Weights of a small mixture-of-experts language model, trained from scratch on English Wikipedia.
Size: 13 layers, vocabulary 4096.
Training: 701M tokens, 5814 steps.
Below are experts of layer 4 (counted from 0) of a mixture-of-experts language model. Rows are named router (the router's row for the expert), up (a neuron's input weights, with its number) and show model dimensions 0-95. Each number is 500 + 40 x the weight over its row's rms, rounded and kept within 0 to 999. Numbers have three digits each.
After each expert's rows: a language model's description of what the expert responds to. This comes from a sample of Wikipedia text that the model never trained on.

# expert 3
router:480489541399427576477460479547533452497513516490470533525481448511418532450510477454423605556515490518498452493487566514503468542456448489528458552468512524466473410442518549401507554553535444507494507515487504550500524480471504501535529511487472497506498520496525545516531585505519544547
up0:537486538514514515459474501598526500535496531508531414461506545493526518542454486451484550570484423508526478495499498457521553602464508418533505496481444447529423393399480434435501495524497562547527489505527495556485524505521495569487542477460534522513518487474464472505525464486458464484
up1:471455539496468496457454529541491523469456475445487519435504536503554465501482548457490545473459514474454478448537521596454462519433515474488526471493476510501488519569540482400526548486530521468526521449465503569595509511378504507468458401475542544550550528465489522507475551476541501498
up2:453519495401472510416428465542567490484466508486525503538480539497473503502522534510443484432543523539454566564595503460478419566479511517484534591466544480515443466454557479487560464515511473485481507523544560522448498469512476520541495457421504509447476505481529482537516543574491472514
up3:516509569506479514477514529517482439482489551566431523528503485564495476440566478480499568543465484428523425553459489520488542528475452475560530495540533513451473561474495495458539481531495554431500446515450565576569468471484523520436502433516517496526487519516422501443566517550454472442
up4:542580553515415536486467450526549517534499537552498511447527529480486542500459533522466523551448470530463474550488584487454505463474534457550503547504537489541443472435517497477507467554469538472446538489450505531536564584498450498409480473461451459477486438522468448477543521592508494469
up5:484496525495518399510502437511456437520468565547463470476452517519505527419506520462440503483509522501467482560488671549506460502495578486505534513509554490535465506486549540525520542456479479547478451479539526440463539512446558436489460481462553539517455492505496514493499469449473554472
up6:452541489543518563511468490544519514415519512582503491538494525530482425498478502474435516512549502572528471527530542437487504484514459525570531492520464576513447458446506548498457503512440488524521543454476483522562560475498471464445482422415608489500507583447501492520540527450502494459
up7:526431524580463513481442512534498381506475492486511510472463409494535475500506514533471559498460440478545522530496539573508517417468521541467433554475463527523477539484477445476534491561448530451500552567519476516485498597464547531496481499475456495490517501500527514462480493562460608502
up8:552541478471518536405461546476480522569489530540507501446460551514552465464521493493502583509456456443484479452508529476519457532467532470504520501500424442569451613487543535463534496458513509509480451493483447446496509493555531457529487525492405511470475517471522598573520486531541554493
up9:428510510445517438472492540524556537420529506479520582558493474478409536524484448434440527539532565524506471512474559527476502557546421484481505501478522517492453510468513475417428534535535475513534496521447525452481505568570512510447445489535456543542525553527501474447483551457475468487
It responds to: Consonant pieces inside names. Single consonant or cluster pieces (c, ch, r, f, t, p) inside rare names and words, such as Ty-ch-o, Poly-c-rates, Pet-w-orth.

# expert 0
router:415555550539415513541488529431518497500500467540496554510470493504517505508586476524442520520578480500504433437518586502539459489498510557558452495483554472478490486436522526458498518465475469590449466480419482477486541529470513470478544493465476483479486611450477485512527542527466570496
up0:445508535448454472514444434470484521484469486511532530525562460561540447525559504520490507505502505516500550462548552481507581566467479555488444470511547454530544445451511526427555525486479492457435486547430600520488500489490474493537520373526493483489501495544484563561479488542487552481
up1:443562541423508557490509512485520479486536526497515511549378511444495505518535501477483534506465527557490433474527512516550591456521512455462484542522523482441517505421489460491525579464502553555473530520442514506468471486464453489559500526516591571532490447496451469508457574451510553469
up2:451506537515524432483567527457565486479555502523447475527525496487483498483502524505437500451518481470469472486539588485561498521533486518544539484549483449462419458592490499495562490465526454504449507509445602482531541525571501498531576461433450543563456529476437471497518529434481457488
up3:509502484497473469448484444525585414463541441507460460457571558493535589570412508495456531521495485476525437449495534527588493542525524500534492447485527500456481508507524527479499497496513486512449505487475427556502518515505554496505500492511503462464570519485466493620516602506481547457
up4:517524548414500496444532505435516518516500497514472534466495539501523536476506503540445545463449507584523500456546571443538543591445517443509475479508542579498470513447505522489513516550533443522494537458456519560530487521404448463522480495582532515491495490489464494419474528432498594499
up5:440548499526394536554475415461500522509508466505456524523472487515570513484449436430476543520604449521462500435548518549528458464491491501564459533572490500503503455488540535517518464461519497578532455487462481483509538480475540499475484520488479478538484578390470530499476463522459555515
up6:573473563473505440450451511508412468485483483514495434416509561546437500534462502486480528522507502477471479497458515451495447481510527483558512578501534461477534508522541512412513405503490556564500437498558520536489475491496487516508521531455517518554469509451444537553629505550493502483
up7:478541541498496442510513528479537521503447477527516501463513480517449504511448437483514519576493504432459478545462584550487469534517514435554488532519518487525500566460525475448504487388477522537581462502526497463526518542567465488486441422490591499482618469501511475466448482499484524429
up8:419552519457507541556514482445543536528477564532506521461509478508438628434471471562474535540548509455482447435499525450589462473454461488514471545456536468529508470489556541488486454469495417480562477467501520481522564492522541545453545490466492484444507515472505513492531490582497505465
up9:517498564473453463499457509508516456510578523579491539539516482540486503507546462569488503486499471511468486521515516454517420464522443548438450467481548489454487419516505512529547477506517563543501464515473474503420618508492558457478489480411509526518472559419499426547560538470534482523
It responds to: Mid-word suffix pieces. Word-internal or ending pieces like ist, est, d, or, it, especially in compounds (bass-ist, assist-ant, Lt-d), plus spaces and decimal points in tables.

# expert 19
router:461403561474439523468490528481552486431530491493482530502528510482492440498531501497412555550545472543523447541505540523518471516456464543561500550457516523545508521464505477448508531511542559529441537457526530524476517468568448499478498514406426487538483554475425491443493536525449596507
up0:521457561437473557458538501444464562499512497514484495477524525474465494512484533400471510495495440541495480460565509523496506533493453475491468542483478408509573555415486541485567485492501482486526456527477511469478517435551480549525544479433443489468531490507630494500477572538424523529
up1:459469507498466481525577495507552508442442478483490440528541485513498481435450453478439523560562485483428489535582504432491525512412519514562500542575420451559509470520481443484478475504547471490533558428499490531515543494577457515469496541542549523560530489476508545519482523463531549452
up2:465518476412491479485463528453547522430503542526533530499505539577421500509555486557493530514493510559550504475495472439488527545525472397474447525467503413496572542426525424504507502525482422529499476560468556550464546480507450475543473505557460564481520528508531540505504514519522440471
up3:459520546519479420526534543519485537517467519463565494427518453538495521537444477371488552507510431414437501493526533509515449559455498495517517560488550504514479510449515478519459451470469499542545549509459495465460505557517493575504491428500469492454495523450494528506452514568499608520
up4:524475516484564479475486527509551436428509505525573544465546577505505553497473458579500498572509510572433481527433481503509496415559485479534517556552530532454513504407514468497479540498514525504482455469512518587509526511444413470511505441488506505486527521502446487481516541609486463493
up5:465449515425538448437531495519580512464556489509486555493599454545501481466512479503501518441533481515448482493494555448618425505518483500493513493510485494572469458541581555478411475519496499510426486484508536511457485486492423464498509479487449503504555482531488430492556550536527515547
up6:460510510535492481446465501496606516424516494453518502534569530496507462469537537430487496509493461516497516510537485430591511518492437521531453580479524468541597471497573489401528549477516531560534497481525568461445477511438491486515530510462432560477520516508474512510419503469473541485
up7:455443484510426501461482487504498510502456512517420500504519540500491477539453495458455582516457486479509470479426579450569477438447518537548507510479577480505515503517496539457558556453631487524462472489477540518560476491481419549504487550522553562562527484513479523491488473526513582482
up8:577415489554481474486473531516525466489478485564473550504485427508572484439565445481456531497502472503495520544521492517471526465535465478538522473470507486483440543513554434539599433528496529485503546509512501462480559431520488421551514590493421473555484495438436504510481534541509538459
up9:530481509514500514440502506516495499515532530545499536474415513569451532493582437520461574434469508595481473495447589486464459452482457559587503494490408486557565432499471506515477485473509535461509527514487448564540534448470480538467485486449549535517485556528519503464482467536520561496
It responds to: Digits, hyphens, letters. Single digits (1, 2) and hyphens in tables and dates, lone letters like -y, -i, apostrophes, and bytes of non-Latin scripts.

# expert 7
router:498493603455537496461435584511471473444517545482527558436482493495547449564498499518501589517516483478470481504442551473567489455504485536515427560559463433570447489494602484469529502481525518523514429429471498465469526478524509495518467481451494495568545504465492488499479543498474519431
up0:467545534439530430547513492521548491494530489471515507512475541466469515509523528516488499441455427525519497496512535460579523598514569511460480442516481442578497442430614505477514498460479489527578517476490495475529448404461516520409540504532490566509479508506511547520482440523488458539
up1:521492538465507448520505451477559480457498489545543587516506542495536416537458487469503440547523429510628485461485481448505552534513533565497420521500490523446546503499566471454439469506492497495551535558472488507572514439485472531492427471510524532525504482530452459532472456470557562475
up2:481478509349434494468498481525488473513534518509431497468553546483529522549453429476483562524526461498497488493485515450549506439505534555498490514448503479491520562511629541522485548498496506514521518494520498525507599525462492511512441472535454524445492496470434505503460521394514548543
up3:537500541516561532455490522496489480405459448481553559551506532532481450491561467503510528487513489426502475513518498477431446513505484481489463527447471366528529557471574439463487500450541415497528451538482541541499520526498461562479473517478520511536529573510517498484537390453498522506
up4:496417546477549444482469557487486506550501485569444618500534477563530537485487483509504594491466436482484497549428528455483519473471499476537504559471445489459498539530506517490459500542466570469466509460437455475512594458495537513520474497458499560455490550469483454477488485446559523434
up5:542463513492530514484449531559466452512478458635499538422543581470439581551486498495465484502499540506464492476543565482444468446464485510504511483516518577463363479491491491526515556500498539502460492461510482495465421419517513491494498533457519495484473555541462533555504522508529488491
up6:526486526464504480453532447524506526504406526435551443547518461496468545479525467471468483467465451470519517531522550560489525440524495493547548491512587546488484371521477470483501408493409513521465527515521546444585507531541460517484496498486442570502529512513430480486550541531536497533
up7:505515558543523516462568561494533522461514488511468500515530526503520494489493540484497575457456460445595417535433486518497450413519522511450504490539442448518530543435496501444564513549467541486452452481409534451582512450454448497553476518460534494523572525494477509515466559462492494517
up8:482532510500489503470541598549458567480532474410492491474488568432523501540506462485507540526571463524446507483513512537483500510505510460490494478487558576537475406488501518452513539466534486529528531510545460498425544470517528574499554537419433486513468554403494499575452531528535509458
up9:530416528398492501465535518482479549429502547508477475479463482483533545546526477499490557571518563521501534445493501488477464505493581504469493498444509561554530546506519517477544381469440518500505492522522486501523500456546435394548441507523536482555468499507462486552426494517502513574
It responds to: Derivational suffixes. Word-final suffix pieces completing common words, e.g. -ling, -ate, -ation, -ity, -ance, -ive, usually before commas or of.

# expert 11
router:495501590500472549474459517504510428484444535491551528526490511457534487542538490513405531468545499489551452463548553475484495486499457495490455518511528494534472520489604541505466551527551439568516440564468565448512514423495523485515455538417404462495498573466483468529469503477504544468
up0:443537573523479453501365499478514491489451548492519448485424551453478469457501508469492514468514470450501494530485435494526450514502477500500440569523529487591453481498549530447425466435563486530443506585512513547525478513533568575516490556550528504509516480436472491487544491518501512520
up1:501499547496469516451458527438514517495516458513532558452510477577506519490523465511403512446573501494511515364545567580509457452468506523538530498475471472513472456536534452497530483552494459537594557530514586509501467515470477476465503488413455555491479495504503496549553503525465551488
up2:537529544531463506481558385523499521441466564525518482492441480467452578542472438444500485526468505466471522521453557497549424495464518529520456476546544471548471389434475502468523481555522433512461557534504488524516515524527492564500527496435544512523575479460454550535503467507499543502
up3:495534507539525519520487530464517523497459509525519481510399471474575475525582410497504543535524528499470468532532552495520477521452502477453448496522476519569522530478444530478434476546572432546557538565479507468480492530440514455487618514498503464499492488496389498528486480471493510401
up4:463485527461483541517517480529516483446547549542475507431528568581544490544576511510449508455373473501486473522463549480478528542522586545494448508462496505513506470544483525452488495448490519532490479486506470511508480444550498399508434472474394426486486461470543550539484476494534540473
up5:483469526497472457517490555504566543541533522475452478503451505488535622528586418498412524575544476506547452516472479534545514473524539528511483471508465459454423536539504464519487451445570538511528450429511497484489496478525534441537502525485523450494516519508549435422423482521489501524
up6:539507502492509510505507461498528429516449523535486519518526518423513519429512518499510573500475526498534399442496473430468510544457459514455508594473519575519496542473538515496509496510441544515497503488490517497519573491466482539519573542450413493508501522467556487605383515479576525487
up7:518494493548426507540510484469530565503518534616499445474546551523459505477464439480468524471514476471575477535586491474494483502514525541541423487510534503503436479451554528504561529480513514510546438538437496519460489499540526546484462551492543424538441549421460445476430502507482482433
up8:430526552508562502466495534482451479536490527486488456491496467522507514554502500527495515496523446522515525507520508413490425583475552599540558548541527419520427510486568455457518446506515425477576434470523493478573464458450477454551566543502518467509529522454506493539503502549493480448
up9:474558535456500461473517511540486477508498487468475486495492468450533492506481478512486495461584493577563503514607545455488469535487508517462528514541453468516480521488499445516500478450500522481561496503508510496485473477444512392619534506439508561546521544530429588516432469476521574582
It responds to: Sentence ends, name initials. Sentence-final periods before a new sentence, plus capital initials of names and acronyms, such as S-PD, D-C, Jarv-is.

# expert 5
router:439492588423480520510468534465552431476479507513521510447493492502478501509519514484359539470529492504508484517484514487522495523414476492584414520497485483520460479398510522471498502483502475552500492511421486509506575438541492448494509508486436506534522592495473484526518577561498563481
up0:424484501487520457452531459559445486507563494494517492447515521573568515508534469491478580484478541545579485528493502498476428432427466531570474487529585446482490458547535497548497434507482407521480557507509480523482554518479475486451588504488524536450536555516468476514515517467471506429
up1:513474486528485516538532509525506522474522490613504549538483586420538498491509539435515493458428527453568440465459521615459509470532483492531458503488540540499457476455509511470461477408520563479499482536427406508493491541444470547493499519410477474466517476506518514540524517542534523515
up2:469482501451524421546428480562555564515480495580436526496515530429528460512553491460461515493532463507560463373516494563502485492566464486501576530483450438506526552554511546496492491487536442488530531587461544502473494500506473579491538509483507435443499489506555485504464514517498522539
up3:520460489478451516495480528503504470506503546429527538467512585536519504583456536481569503442417424453469466558492485468473472460482448546480479474500530520466529475444516482512558522539475462535509522442487564527521503580553511524519429513504583386497491467449512524505518517516570496429
up4:512502519511431528497541510562550487461512462521536492525507556485562522460481520470477523479519541512530499496478516533434458546494407386498488496546609464564486537548473449461562498515490530448544522501527417463490556487522485510521483375500452523422480458496509473474516537494542549498
up5:466503470563504517511538489533506523573423512496544490504549550502458483512469526463488508484456525401471500471427490503557501552461493493577503547511496443546469415511483510438522518536500529514515503464452524531514517456513492454499607533502450505419484626490542501489520558568464494562
up6:450475507521461471557493473507487513489483496525589487514500453579480483493489464467495456493519528409552522507527495463447510502449539496570524523559442525453490557456492471439489487496551554534586484527648467495518505430525500494460601539526495468496473533500444478440485521490528545528
up7:503492445447507483499469451526528480504525547521404466530505531428454532568440446473455574576565492472496492444499471539481526547442526497495531480492451473497539575525517525498455485465523464476547372559465602456498533466546555482511510533491476461537513545482503538489489514495492486555
up8:516498586535553463522516505539482569483518478521488455409554432541449504497451539567429491533444480502526502473494521549487518459503503444562467482519443506486496443399505460480546502537482490511527502429526469550466451469480563507496510515500485583551445520503496507548542429440457536433
up9:552474526485533496515544463641517504471449515486459477569498536500493500455483509476531499526412521465488511437515491546556505529521533519509529440559473538446458488499428485493548548440517549491504482471478450426508480511437431479526531508460470545480548395530524479535486591522494457526
It responds to: Digits in numbers. Single digits inside years, scores, coordinates and table figures, such as 2-0-18, 195-6, 92/9-3.

# expert 12
router:452493591411473544509484520507567466516475558578520490566489462503519462471558502516453565529482457512515555506470563496501511484528512478544493506495512503444495509434505484453531497465500469577543450548502481499469546423459501449475464452466423536426512526413475485572448536567510523484
up0:551429540510518532457491538512459497504508531504497518551489463542526481522575428578372480497490537489526537463520543500503454464485532481568484485516548477510477472538453536439424427480463534555525421512554521544483480414509530533491479435518474509497514475529479475539449557554561549488
up1:504427581528499545464437537540562513517465522539501516553544512522525429476586428522497563539562469514504546492494496531444420425480444569532491473545537494439470514495600512495450463483481501523480410479507499460536565527510497518495528488507417531445514490493472466523471516475520481464
up2:472520527390499451520436512525501474513430563476464518484531448479481489497520491511454509560451520522568449446458586476481499495479460485477499515477467416511528473587449501498574486475500480501500530573567544569527537446575487459525473453442467491513477481537459536501509587529553485491
up3:463480507442437475507517519478544477495479531487422524502506551517478555520518457506455511487591516483510451549467517533531408542507481458524520578496499467484492440533524543483541528471488496447516442490496535551451481455451439451518438479511495533488561515467575582572398538580533500500
up4:414413513527459416428513600454544547523482484468505558534517542488524516558467512504456521482511474506522455506559471506456543447532468512582515499460528452531543498493452491404481455496539488489462532482468516578541485423470545523517416517479428512531538471530514523532520503540475508493
up5:535558547504563467509502457562514448519410456530570503484468454486494529515495522493487445465519421522531445469550581511532472510521520488541540517542559531455352479492503511484528484521455529571546499471435493547486476541465478469480481434488467496466524559488489562548478519538506533442
up6:509459529406487506503529479544474458527449554555550497473494467509475577482499537573437525508450483527484471514467547490458433504539557417549497600469539507494515473532505517518539477512504473573545498562502485486411516446482418476491483512489482518473517516469448550601575498516500540471
up7:518442523430501505572480552550482514496497604503528521490486469394477398545548469522451562504504489586477481561475528459503522454459501499517545530432519505453504537456519476474482521465501493429547487510501593519524541503489518511487433535531483484485516431485545484426529574513534479471
up8:536527529475492434510516441491507464525464502537471529496505536546516514549521548506463493478442443507469482452510518464552488448474514558539505517464510530441448430425464526500521556476633545469486493572440474482485518452533465475584546458423518469479477513434491508589457506516478565528
up9:511549570476461481408503533500528506487532538502521568465502503521514476514538515501493479515495504441442530526522513472464542498513425479519519492481450441581391486471484574493522448545534571475490448495514523443507441467490562450508525439518452410496498571481580530522419480497543506543
It responds to: Inner word syllables, tables. Second or inner syllables of words and names (H-it-ech, Corbe-ill, Sh-ut-zstaffel, r-ail) and spaces or pipes in numeric tables.

# expert 31
router:530566556486488498506441539478515522486406541555469542436462466506484518472545493495457537492466514529504437500504515461509538531459447483515486580474519495491509483419522510404507495514559488547491523518418495480491529395506362477503501545443551497535502504530471536500540553512511557447
up0:475520504472571543469504498515468510503542559503452433555552460574467468530462489499450538519589465457528459510596464455495541544463500553500496512479560520541484523503496501510467443499462543483446524448535437499404551470499513492483598502423452557546510524461476506531475452465518489440
up1:505488520504551557485442496435466473474416515581477531500511491521466601529462511474489501489530488489484432544534512495485511550492497515475480585579501489542515477455477536440598445498524450514508550515516455552456513520498424426503404479402511451497539505537482491534548546491484482487
up2:514499528502508477533515558531566515522473505552501540419443445462509475554491514522531540517470535489479525500561535561501473501543471514548494493453560511537458455387527501383511438479547473563545527512453535497521492535534444505442462494433495454584468456541530463503498549494502513419
up3:527548538505507498524440534433509533450443478512553527487444574526480473467473398480485488436518479478468466567462548515536528486533497593450471537528487498545443471449532582467521455467519460499538467467447447509509503443512471524533551543535540561536476506526523483500501501448511622487
up4:498460527489506529483544458574483471527501540508483513550508461496485503436500408462480487549447436587505503416519543504519535525455452552555527586510498473529503497454549553421510494552498516499499455497538527538416507383491470534504589507529480568496470525482499454533533441482490524518
up5:482507586508538518515441495519449451443514456570414501514510438464465562518519506481462536436547490498563506609562544487431512491486474522495519506515581500525543461455455468431519464549502466449523487486453567507513507446446428491541507524483553509554499552499536474458513553462471493477
up6:456519508481519515488444497520553511410481518570442517443506446567546518459549433565488552604445502515509462504478545503476552468486518508544513478482392490455518543444506443460528562557563503503561504473502461430539517441464505459467509510480489493548437516522504489551540477486544523489
up7:540541554497501467524438606457586539494476502620473474501503557478441555461523526502510510540509521493440472443476469505479508529493527539495482536466509452505471561469501511439484485511533506499467485548464515535508425469471471471554502535441448490558609487526410499471428521517499453491
up8:534561511538503520536457496475505524500447502551481489431483464517482539475512539479470556454438513485491431521502562493535521489480509459530539558450519468486477465436475457478517504590624489479476534500413475462525484454559456475550494516455490461546433484527457550547510576587488565485
up9:476587534490483504471511522536542533433470510468545592545470588451435511460526505507464530539466463546531490494497549562462394566502485505491534554503479400455498527548453507482549462485459553490460455494445471520452489472521523424496488477517532421529529499485488456504523574536518505486
It responds to: Line breaks, kinship pieces. Line breaks after headings and tables, zeros and digits, and word pieces like gr-and-father, la-ure-ates, U.S. periods.

# expert 23
router:468553525414477467506479542467522396434468515524538533463527474507509495526517510532376544499543480567518431521455530477485442543423505474542476509517534521521513529423523458483490485498578513542435457561466518489506582514477431499547552533496439479488502540479504499514463471514534561475
up0:453524494453531512536478459523573456495483525607540476478485411396485558487467434484509512523472484491556469480534481579494530514494552443509518513526492488548425418523500409469441563502471536491571480502494525516471535473481508480478534544445525515546459526507472563516564471550525467504
up1:514488523557493534507493499519543493437494493520521503435480520420503584516535501522506491439407510572521484503475545523498538481517524573462431495601527484462494507546481464472530468478519502514501434461447610574433534504503414519459472534516532472531478536504422463514551463535482554484
up2:494525506513530497549463445542587521462521505560495499464529384476521521527440493448495557511446420516435475485493478574436575508441517438501537513525512459572491433453449469500561524517548432508465537495445541507494531462570491530551510507454512495537554496495484532452507479472512528545
up3:473457534432472501485553484455545514463568523435493579508542507505425618579498446470460498502468511527534505488494565434540513493461504498496501472533503531541520435427540451494427505479498517560538529533541514536530543535573472499548511506548493508454545473427454482457478494475443449522
up4:472498519490442569488482561426484563466521511516557529439500446437431473518572489485508504569532483522464499530490530546455507460455504427559458514520412490534463486518553460514575495517566456579491538551447529521464552486473477468544468462523474460471512484504489467469470477471591549469
up5:525504488500519485507424401456493445481518464528553515465485484509527560466503453516438541497556444497549466430494517474460533543484473573596429522572551479492466475527489511475463481560497465431486480567487494538450564524461520509467509528481492492496543521446556505572603494530541474524
up6:456507490510474487439460564507556479473480529514508495397506509426515522568511497498478517522490491463497496550487491528458490445433445442521534603542479434543477494475492487533478510545454521507548533542476409405542456485490477532486540493525505489496490550535494563469493483405566594475
up7:535565510515394572491496476439497519418491517479557510439564493504469509552503514454474524520515518471494494507485590547473479532455515481514486505495558454497485450465468447497517533445512484528563451568439543588535493470484528522490493387551549514450519524518451518510574469457547527500
up8:523492497492567516465507512513531534460492484496478576558533514494515515541470529511438582502585511436530464584476497428492401482523446573501447555501515493523456543484533498450445491459478543506478518437449477438434518502445508436429564507465514518485516538474544447515481543517556550516
up9:523498498580517521506382556503519481519460452463471501506568506572498490489483478453461567514532431484491470548486497510516449444521543482516481497597460511496466453456572513470476575537455548525484523477415435566440542477421525452551559528537507468470450487524486510488532495531518506494
It responds to: Capital letters, acronyms. Capital letters starting names, acronyms and table headings, such as TCP, A-thlete, F-eatherweight, often after parentheses or line starts.

# expert 26
router:502548546455487460454437524423552507442525550518528594478499507504522513532513507472485499530477474492529509487485535471493461514456512500576488589529521530512495496422492487408489471508558472519416442508407482448515540438459409500520570474526432505475470559513518471556507523478486564527
up0:440427572527522504517475572460520478512563499483532487458531564430456497532477510489461496559509495461445511478461518513583497521508520487529477538536570498524460434527544405528540500430501526509562472466441486483520558547438523485537530439536470528436552501520438464482431481558485494548
up1:551490512481570543454421410475492446526525524525475541560521478463496465489552443508523518488528483524481531474444503542485480518464411478549477515489497545478473496431556584444562518533539528511492423556440468455503594537524502530499481507514467487479531528469508501437469470427535585474
up2:436558579516482490495507502446529534496511568547531550443408569633497592507464434504534531507518479444520483497530483499528457463436524475526520533471557481490487512376482445468480486459430496515489536506495486488497464496534514533515466477460457467500511500455499484542533456506540552493
up3:454488543490496514436514527424497500542487521516568515485453437525472559453502484515521517453521449480536516425505495515468494470430490519505524558472585413536544526476509566457516539486441500546503537556468525566470463551532461417508465541485484396470504474485490443429539506548452548516
up4:502533551549468436424477531474515493407514516516529533450546562576453482551550495552504496458525455444533463492431573544471479546463497546534557520476503511503541412477547545504514453501459537560475472527496503499520527455473446480494488548500438543499532508535469476518505620473456462487
up5:501571507524550462513538465462497496443403511512534565480525504476466578492539462617475526534564447488491455503519474539546517489491463451483509445555517524498505517530473470491488512434552538487491443504510466565474465482556486460529503500457519505472526505534488549534550471579450484365
up6:515415524438480496425498503463523525470536544469574570536459485494489492501480475427500530521549488538481546558572509447545438487501491460451473559591473499504539477570488525476441505550533469533463472519408513448474509482549490543493554437509542445517474496435522493500462561461530476447
up7:496451538443552490480494532480510480517562530496524600516484513584519476502460507594476490553508490539486477594467447446512470521476567628518506504508489516532486503475480521452478483485554436500471400485485494504521547482474436510466427488487548498537501575493477456516577448523490532509
up8:531465479438516466541531546470481515431483536533484556572473446503592513543446517467502509467451465467531554513530483512478454491485514459501471467505495456547488563446502554569523510504521492473482518522572485532466456507566472494448456562373472481504541536503495457563449448559443541453
up9:416537538428477459537495521555472531523479471575538504541556519455491532469408469420498507505528572544463496498475536485502454491499497490544496569569540505477515484401516487535517505551543503524574457509454476466467519477437476506460509497498475470533506500403465453554503477541409514550
It responds to: Hyphens, headings, quotes. Hyphens in compounds like Anglo-Saxon and side-scrolling, heading equals signs, blank-line breaks, and opening quotes of song titles.

# expert 24
router:514512567451537486540425529513514448445516500542522561404463495467512512505541465543477546506550476543487530560466515511491456475466536536571459524544547464521439437452574495460504446502560562513505432523492506451405508431501507500529548464437537492515508515460437507463530555489444513481
up0:512513506477466520427468511464473543436549556464503498528528543513405539542504407449449514464481499506445506583485530525501521516523470472495555481480433436564531561523545551515558476499522522531521485564538470551532461552591473529473512491542483536444504540481454468517453435432522534473
up1:501460481441474451441429542470510542456563521510478530442428585544509573505514547501459536540603517527511488500462545463481535513476441423527482517514540503494505514468517557513533528519502494562521548434523554548478416533506491450516506516454477519464527493454480568412507562532470481517
up2:481477573475512481512419467495509473513437515516477488503476421492450454511523511515471461434460376478465516517467524499541496438485496481517539556500459457521553594476563477551514482517497522513526506581422513520459485515562522482514506464536577455529535511562465495506496549461448533401
up3:462554501515543560560475480476472452517437475478452492490419540461533477540549434521496502514529487482501465526499486465522474502418483497509406534590536513510449498537471533483454448431498525556563542540524546512447550473541527409521506426541520539572456437482485519499529528488542557491
up4:417533549544551493553473506531574491495495534523481448520523560549477513454458495479446512521514515494531532419477504373502475545479493492572492510488455493427560492459508545509490525526512502535470555503463451491400437395588467516512539490501487475503547476458469478448498488510526489459
up5:485561575495411510517495452591466532442513494528438470416556516529471513520484516517422552522493528535512512511512508457487534521536499490514483494474548487480479429517509461445577531463473465556513480498505508560492501450594440556414517529524477564483473532543538486538508409469449486486
up6:427487503526529526435420477474559442502496497460515523470503503473486471520466472534512526530485492414488573453448566526510519494483522466586471514490522422541487425466552552494581474530623488504524527522485497447545504435524528461489577507493472527449544452559479482530544519480548495506
up7:490513560482537461513477460530556503501520476509565490452516463440568447433478525553482552441445496479487489478552497550475534566506528463610451479532492525501472550476494425430532448477543421574462481466502477492495532458492449416490465488521564542483511518525441478493538490446515469557
up8:467552484504550425535519470558485532459492498510494552532534547444557523475523498573491505520546501554500497494517555475468513455478478456503449575544474409468529422516463446481550536463505476513454505445507465471481524431451566489514532449469548480518540482548459603482471519423452561521
up9:478537521489454516450529523516512502465486509493487465524499444419474499531441526512508486563532478528540510442533473567499466484474419475491530477510557485570495571499557491541479550480500539519537480527466537480397543453530536493441554406415501452563546493429477582495497472453522538553
It responds to: Noun endings and nouns. Nominal suffixes (ation, ions, ity, age) and common nouns like time, season, company, section, often before of or punctuation.

# expert 9
router:481487532509461555526493585442501420429498550506485587456528534506438459538519493498454627477498526516550473519482526501509483562518496499507440573483490458503468503474520511464519464496463458494468526515448537585410508455431473477530443563462509510487533542459473501474510526551485528428
up0:552464536452540515536452448494557503487531550536549526466526516460399543504616475498499500506579521529480515531456441420551467530512504478502488529466464474500475540515496487495526425454521466526515499483526595536523484442523480453489484530416469506462502576584458476506496465447490526555
up1:494494516569578472550468517488539501504521487497406521400543503445492457513540546445501493513484496484570499527449577493512495501501582421492494541528501535517474463445452465511434486524488510490543471562520549529492496423489542460477467562526529558503520510499494604473513430539434507445
up2:481455529417447531527529553604512524530517536462473492490457458502492484560497474495496532450516495561542526534459546512427534476480518574487439532497414477552509578436512415520573515486511503466508502505519442480487534463464491487550540449529519502572595484437488474522452515463513535478
up3:482491468466496507479512530496548453403526510493472479511563504525439483503548430507505547493522527426547458476615514442486477509516499463460479572494440525572437418445558548534522507526482562477537533482504467500477505547478493488534430483525543502488476477462507476484474590540607489510
up4:470438482497505455522550481552494514499498529448582507487505527446539518432500493533467478536544485502450546487553581568524510461499501432503460502507554484465508490496468437478484518455573499551503501452408471494413527397533534495493454488535505460579488550490522511452592514563547529489
up5:508532557491508483492516489474497550495462482522461562503563508469467451572470488439468515490486516483510496527512501575440537460464503530481477520491420484571481496492509530510539492530577429503475453580448398521460450445473451402515485475418534508557558517510552431465563478524479525514
up6:536511507457583449431384521516529463522469487475444474511474520424467511556482449503509560480505521529513529483481592518538431500476488508533443557458536481524528537513526472497532496633471457465473526469496508502516522410487481516550489446514511515522471538486481575504579456525518461471
up7:470462523547545494542480551481630554448501460502470487466526553468529444501534369478457526502525513525476489458504475467513570519512502565487494443470483586517552499456521479481491563440479512483493525532488498533460534534457406556505515507497455507531553485458454467482442545450458475523
up8:474515518528513413532475403600482517478477564511519540477511419431466449530552537454499564556522509444513520485430560561491450439510482541495492469491545477468506477509486562453467481554519531532488497445457549531539513512483442452469570476533491532501510433482497489432504539459545521465
up9:479519507487508457481556481508514521443541454531390442485540498516509474605552496424421468454451531530522494499520553490439492493504505502502546434500475521560461516444542554504542544474500499546543445455534493498556505490496477517521516473416495459480525585462535570550454520464423523475
It responds to: Prepositions and line breaks. Prepositions and auxiliaries after a noun or name, especially of, for, in, to, was (Round of 16, body of), plus line breaks in lists.